{
  "d_shared_expert": 0,
  "moe_layers": [0, 1, 2, 3, 4, 5, 6, 7, 8, 9],
  "normalize_top_k": false,
  "routed_scale": 2.0,
  "scale_expert_input": true,
  "vocab_size": 6246,
  "norm_eps": 1e-07,
  "beta1": 0.93,
  "max_steps": 7013
}
Below are experts of layer 3 (counted from 0) of a mixture-of-experts language model. Rows are named router (the router's row for the expert), gate (a neuron's input weights, with its number), up (a neuron's input weights, with its number), down (a neuron's output weights, with its number) and show model dimensions 0-127. Each number is 128 + 24 x the weight over its row's rms, rounded and kept within 0 to 255.
Before each expert's rows: "comes after" lists some tokens at least twice as common just before its tokens as in all text. This comes from a sample of Wikipedia text that the model never trained on. Tokens count by the router's weight.

# expert 8
comes after: " C", " c", " G", " F", "C", " g"
router [118 132 133 155 148 142 135 110 149 120 138 134 123 109 134 135 148 118 119 131 155 133 146 160 162 135 115 115 143  66 122 124 179 113 101 148 156 154 125 129 129 119 134 131 147 173 122 176  95 118 114 120  80 159 170 107 125  98 106 135 157 127 108 129 141 118 117 149 157 133 162 152  99 122 117 129 154 125 143 133 132 134 159 131 131 113 152 106 144 180 155  85 145 175 136 139 134 135 157 117 150  76  78 112 111 139 133 131 166 107  78 155 140  99 137  78  65 133 113  96 131 164 152  79 134 105  96  91]
gate0 [100 120 141 155 119 140 152  77 119 107 105 140 119  89 145  78 132 118 155 176 116  95 149 124 133 145 169  98 122 120 111 126 122 134 112 120 167 134 126 127 119 126 132 137 140 145 136  99 103 121 151 122 124 127 108 108 126 142 137  85 127 107 141  81 158 135 133 108 161 127 109 171 108 120 171 117  95  96 125 143 130 134  91 110 157 146 109 137 123 126 168  91 146 140 134 163 148 110 124 125 137 127 113  91 158  98 119 130 127 172  99 105 140 138 131 103 111 104  90 128 125 119 106 106 112  95 158 115]
up0 [115 114 134 146 117 147 148  96 163  95  94 133 127 100 151  86 119 108 164 183 122 126 139 132 130 157 165  89 128  93 104  93 129 144 117 132 150 127 137 121 122 128 135 151 139 144 138 122  97 120 137 132 126 145 133 133 116 149 114  92 103 110 173  92 165 129 135 138 173 141  97 173 120 108 167 130 115  79 125 180 134 152 105  83 155 131 127 143 136 109 161 107 150 111 125 167 146 130 143 132 138 148 136  66 154 123 103 139 131 155  91 135 123 138 141 105  80 111 111 118 144 118 114 122 113 108 150 113]
down0 [151 110 100 112 113 116 109 120 149 131 122 155 138 146 123 121 137 137 134 133 112 207 124 148 161 121  89 113 103 122 159 133 129 114 100 127  82 151 135 182  82 112 112 122 105 113  96  92 141 131 149 129 131 146 119 124 152 147 150 100 157 101 155 121  79  86 108 138 139 171  92 104 148  78 129  91 115 150 155 102 122 126 109 106 101  95 122 176  91 118 124 118 160 153 101  88 127 112 157 124 186 159 119 152 103 140 138  67 151 122 142 136 128  75 122 140 141 120 133 122 152 114  99 137 127  69 116  87]
gate1 [ 78 126  99 167 151 152 120 109 105 132 157 125 133 119 162 139 123  96 106 157 175 105 121 138  60 157 111 133 126  92 118 134 132 127  80 122 133 186 105 150 133 133  93 148 135 138 147 105 156 144 116 108 127 121 126 132 117 120 148 132 126 143 141 118 142 170 125 137  89 134 126 127 150 129 175 131 133 172  97 159 118  99 137 166 149 100 126 103 129 141 134 129 161 145 122 136  92  83 129 104 210 112 109  99 111 138 154 112 156 144 121 139  96 120 112 129 128 135 182 139 115  93 136 127 170  89 154 116]
up1 [ 99 141 128 176 129 159 149  87 105 139 150 137 132 118 159 125  87 109 117 157 187 109 152 122  62 149 138 150 145  82  85 157 131 145  74 118 125 137 123 166 127 113  80 143 142 121 163 131 150 128 113  96 152 129 127 127 109 139 147 130 119 151 131 132 114 185 122 133 117 148 150 137 118 120 173 108 109 158  87 152 124 124 130 157 183 100 130 113 136 127 140 135 145 119 129 110 130 102 153  90 221 131 119 119  88 119 139 119 113 129 110  94 120 127 125 155 116 170 139 120 161  98 137  96 189  89 154 131]
down1 [119 111 139 152 102 104 121 100 115 135 136 127 137 125 130 104 126 135 100 147  99 149 136 146  71 116  97 152  95 206 131  86 139 160 115 120 138 161 138 145  80 138 115  84 106 178 150 120 109 100 138 122  72 144 114 125 123 100 155 173 159 138  99 141 108 125 164 130 121 126 140 120  94 158 132 136 115 126 127 136  88  83 103 136 156 137 127 127  84  88 144 147 104 137 151 150 111 113 120 145 135 121 109 111 168 129 124 129 101  92 127  93 162 125 125 168 111 136 136  93 140 159 123 131 140 107 106 149]
gate2 [116 121 143 159 127 111 150 127 132 104 148 123 122 109 120 126 140 153 128 143 127 103 156 102 155 154 144 116 128 126 106  96 145 104  97  87  66 114  87 154 103 122 106 113 125 138 129 137 164 101  69 148 136 154 112 105 183 138 121  95 114  85 136 129  94  97 123 148 130 126 148 128 110 111 123 110 145 104 147 119 155 171 134 121 135 122 135 146  99 133  91 166 148 123 152 127 196 164  90 146 149 125 136 140  61 105 113 109  84 160  98 193 154 126 121 153 110  98 137 127 145 122 146 127 101 128 133 117]
up2 [129 101 148 136  99 140 116 105 142 115 137 105 114 104 108 139 146 171 123 122 112 136 102 151 174 123 175 117 150 118 117 106 151  96  97  84 102 137 101 153  98  95 133 125 111 146 135 118 150 103  82 123 114 145 128 106 160 121 113  95 100  99 147 130  72  92 133 152 140 137 154 136 108 107 108 157 147 148 136 108 165 170 132 137 134 124 149 143 131 140 124 168 117 130 129 107 189 147  79 136 179 126 134 155  69 124 100 102  91 134  81 163 160  93 109 116 134  95 121 135 126 132 148  87 100 138 160 105]
down2 [133 119 189  75 106 175 153 102 127 146 152  92  93  99 148 152 148 134 155 145 100 155  93 104 147 148  98 172 130 156 126 132 102 117 165 143 153  85 141 117 160 123 114 105 159 132 131 142 151 134 151 112 156 140  77 114 141 128 113  93 167  81 125 142  93 101  86 127 121 115 118 112 123  86 121 168  91 129 124 170 149 103 105 124  93 124 180 143 156 119 118 171 144 134 173 144 136 111 151 121 156 111 107 133 114  93 107 115 139 135 122 136 131 100 165 114 100 189 148 119 112 120 160 113 144 142 125 114]
gate3 [173  95 183 120 114 132 128  81 134 120 127 110 120 134 101 129 158 168 116 160 153 103  88 112 106 128 122 116 117  97 143 105 104 128 137 146 106 138 129 121 125 140 164 139 105 121 134  82 164 121 166 142 134 193 118  73 123 143 119 196 126 111 145 138 125 156 104 105 131 145 123 153 134 141 116 112 147 101 106 106  93 143  46 181 128 147 128  93 157  79  75 139 140 107 129 101 125 122 123 116 100 104 135 139 101 137 149 140 146 143 101 125 148 110 156  93 137 124 152 146 119 135 114 110 115  94 115  98]
up3 [162  82 157 116 115 112 135  74 111 120 124 119 158 125 124 117 177 159 137 153 171 110 104 103 110 134 102 128 132  95 141 124 111 128 155 142 113 132 117  85 107 129 131 108 102 136 137  90 130 132 137 185 133 175 127  74 133 144 121 183 135  87 128 148 132 142  97 101  98 149 141 173 108 150 103 135 136 122 128 111 122 139  49 159 129 140 129 114 144  80 109 149 132  90  94 109 139 126 110 120  95  95 169 145  98 160 120 160 134 117  88 134 165 117 173  82 125 123 136 144 146 139 121 106 108 106 126  93]
down3 [145 167 117 131 159 169  95 104 165 116 171 131  92 105 182 128 185 136  95 100 154 135 108 105 123 105 154 114 123 127 151 132  91 115  78 144 128 120 112 135 126 119 113 157 154 126 123 123 125 109 123 136 124 114 124 143 142  94 138 136 126 121 116  96 127 153 122 108 116 146 102 139 109 174 126 168 109 163 107  86 133 162 126 117 149 111 120  92 101 125 161 131  97 176 131 184 132 132 100 108 157 142 161 128 135 144 107 104 149 147 134 158 173 149 140 127  84 165 122 148 148 101 131 150 116 121 144 153]
gate4 [145 127 153 134 108 112 111 119  84 151 133 162  96 142  96 115 170 148 156 129 107 131 124 133 138  59 109 116 147 109 105  85 157  93 119 132 148  91 137 156 137 107 129 128 101 107 111 160  75 152 129 119 121 186 145 197 135 145 100 132 172  94 124 152  76 100 127 111 149 149 100  84 165 119  68 116 116 169 141 122 139 147  80 107 102 116 150 114  76 111 120 127 171 167  82  99 103 122 110 135 126 150 123 129 140 105 128 139 147 142 141 149 149 130 133 129 104  84 136 129  92 130 131 141 140 129 124 130]
up4 [113  99 162 131 133 106 101 109 105 133 113 149 132 159 117 108 130 151 181 133 105 147 123 157 137  84 118 122 128  89  95 104 161 102 115 112 111 111 115 145 109 126 121 143 115  93 114 148  80 133 113 116 102 148 133 154 162 144  70 107 143 124 127 132  55  82 169 119 126 137 118  82 184 130  71 125 138 143 144 159 152 156  92 120  96 137 140 121  49 136 129 161 155 109  89  98 120 163 121 163 131 157 118 108 110 104 106 124 138  91 139 141 135 125 157 139 106  90 166 126  79 147 141 149 134 131 150 135]
down4 [121 114 114  91 130 138 128 160 135 141 114 117 134  95 174 114 128 144 132  93 148  79 140 153 129  94 171 106  89 101 104 161 112 112 165 135  91  88 147 119 137 131  96 139 148 156 145 114  56 166  80 138 117 131 149  87 111  93 131 168 139 144 133 125 124 157 113 133 106 144 116 125 111 118 104 145 119 141 150 120 111 114 106 149 103 171 146  77  84 107 142 130 130 119 126 129 126 135 144  91 130 125  98 148 114 108 127  81 137 121  91 190  93 132 167 179 130 124 134 160 132 182 112 108 133 131  83 137]
gate5 [170 102 104 140  97  92  99  92  94 161 131 134 138 107 147 112 130 163 148 143 114  89 133 180  82 126 127 143  88 141 156 122 174 107 150 153 130 129 123 147 110 130 128 163 135 147 172 144 120 147 134  95 180 144  99 174 144 122 113 113 148 130 114  98 134 154 121 138 109  96 122 139 155 142 134 115 124 109 155 145 137 113 160 136 159 126 137 150 116 112 116 103 157 100 107 164 119 128 107 115 129 162 164 154  98 127 133 110 131 132  83 112 137 140 147 134 124 181 114 155  90 161 146  93 120  63 163 114]
up5 [182 114 111 134 101  75 106  99 122 137 131 158 138 108 145 141 113 137 151 107 139 112 167 162  72 138 142 169 116 124 153 104 197 105 153 145 132 151 154 138  92 162 112 178 130 142 171 108 114 154 132  96 195 138  79 195 126 113 102 112 148 123 107 107 117 146 114 142 113  96 164 160 154 110 121 136 137 144 155 133 124 117 133 135 171 123 114 163  99 101 125 147 133  98 113 171 118 124 123 113 107 156 125 149  95 139 142 129 133 123  83 107 125 132 133 130 135 168 126 130  86 153 142  89 127  93 144 111]
down5 [117 122  95  83 109 146 125  85 131 119  93 155 139 118 159 131 139  99 158 103 172 142 103 149 133 185 127 127 127 108 169 121 122 166 132 147 156  85  87  88  93 155  88 130  86 105  81 145 135 157 140 167 117 144 162 123 163 134 120 159 132  83 110 114 163 158 106 117 101 120 139 104 137 131 155 109 133 123 148  99 125 105 130 114 137  99  84  98 114 187 137  97 155 134  93 133 135 102 147 130 140 104 118 141 105 115 144 133 137 140 107  99 189 149 132 108 145 120 129 155 137 160 149 128 114  80 102 181]
gate6 [132 156 125 145 126 122 139 125  98 124 151 125 169 154 108 146  89 179 137 110 143 147 115 127 140 145 138 133 146 111 105 123 121 165 104 133  82 119 118 121 144 163 155 128 147 121 184 150 149 126 169 125 150  87 129 115 176  99 110  69 148 143 102 125 112 145  81 134 126 141 121  89  65 150 152 121 108 150 129 110 135 133 153 125 144 157 106 120 141 154 122 115 134 145  90 171 114 159 134 102 123 111  75 105 135 157 112 102 121 115 104 133 138 120 129 159  79 132 166 108 141 129 117 125 183 103  91 185]
up6 [128 130 108 144 132 143 147 138  93 137 167 141 150 149 102 125 115 186 127  81 159 131 116 138 168 149 136 157 153 109 122 141 140 140 122 148  89 111 111 141 137 177 123 170 141 121 162 141 152 134 161 143 149 102 105 111 178 103 122  53 132 171 104 135 120 135 105 125 156 156 126 116  65 155 136 164 114 173 153 131 136 141 147 145 130 148 104 149 159 169 126 115 115 152 114 182 146 169 128  99 116  93 100 113 144 119 132 103 106 126 123  89 143  97 129 171 101 159 159 101 153 102 155 114 168  90 103 188]
down6 [176 129 133 204 122 163 119 118 135 161 135 154 127 173 131 108 119 136 132  93 118  79 145 130 100 123 124 177  89  99 140  99 144  84 126 145 125 154 104 169 107 156 135 121 143 122  89 129 133 134 160 158 149 188 146 142 134  94 110 114 105 101 106 140 102 156 122 118 152 136 134 159 136 100 151 135 124 105  96 120 144 139 103 154 140 143 154  86 111 109 148 107 140 139 188 112 101 170 182 125  97 124 136 122 131 131 125 129 122  97 116 113 162  75  67 108 120 138 118 142 101 102 165 136 112 138 117 158]
gate7 [ 84 146 146 178  94 157 135  96 141 155 144 124 144 113 133 120 123 147 134 131 150 142 108 143 126 104 107 119 129 162 153 126 120 148 121 134 144 147 111 121 153 143 147 124 127 117 116 132 127 131 155 125 103 120 132 117 182 149 136 121 133 137 138 150 130 118 138 144 150 134 110 151 118 124 121 132 120 123 109 148 179 136  92 131 202 118 138 147 131 123 105 172 116 123 153 145 123 109 103 124  75 109 139 134 139 144 155  90 110 157 148 153 140 118 154 126 116 135 109 138 136 124 145 140 105 118  84  91]
up7 [ 72 173 131 163  89 160 128 124 148 150 153 132 182 108 112 153 107 160 128 110 143 161 104 155 132  82 107 112 125 171 167 116 136 181 144 138 140 157 102 110 165 158 157 112 156 125 111 142 145 119 154  86 126 130 145 114 173 123 152 150 147 145 150 164 124 116 108 124 156 153 123 141 132 106 140 114 100 133 114 166 193 167  90 121 180 121 149 138 127 139 104 162 133 115 172 109 154 112 109 124  89 100 132 138 151 116 158 102 108 170 135 125 157 117 152 106 114 101 123 161 134 108 164 166 121 123 101  93]
down7 [ 96 102  91 137 118 179 115 182 148 121  74 134  99 114 114 121 131 117  94 127 177  95 135 123 107  99 112 131 178 102 148 104 126 130 126  99 120 131 130 118  71 140 169 116 102 133 129 142 132 155 173 115 108 145 109 106 126  91 123 125 134 152 118  96 122 136 146 111 129 156 145  91 104 141 116 108 146 121  92 118 124 138 142 106 154  85 107 130 110 129 126 153 110 138 142 122 121 116  85  91 161 155 118 149 105 109 114 120 121  97 134  97 127 115 130 136 110 147 120 135 113  91  97 134 120 127 101 180]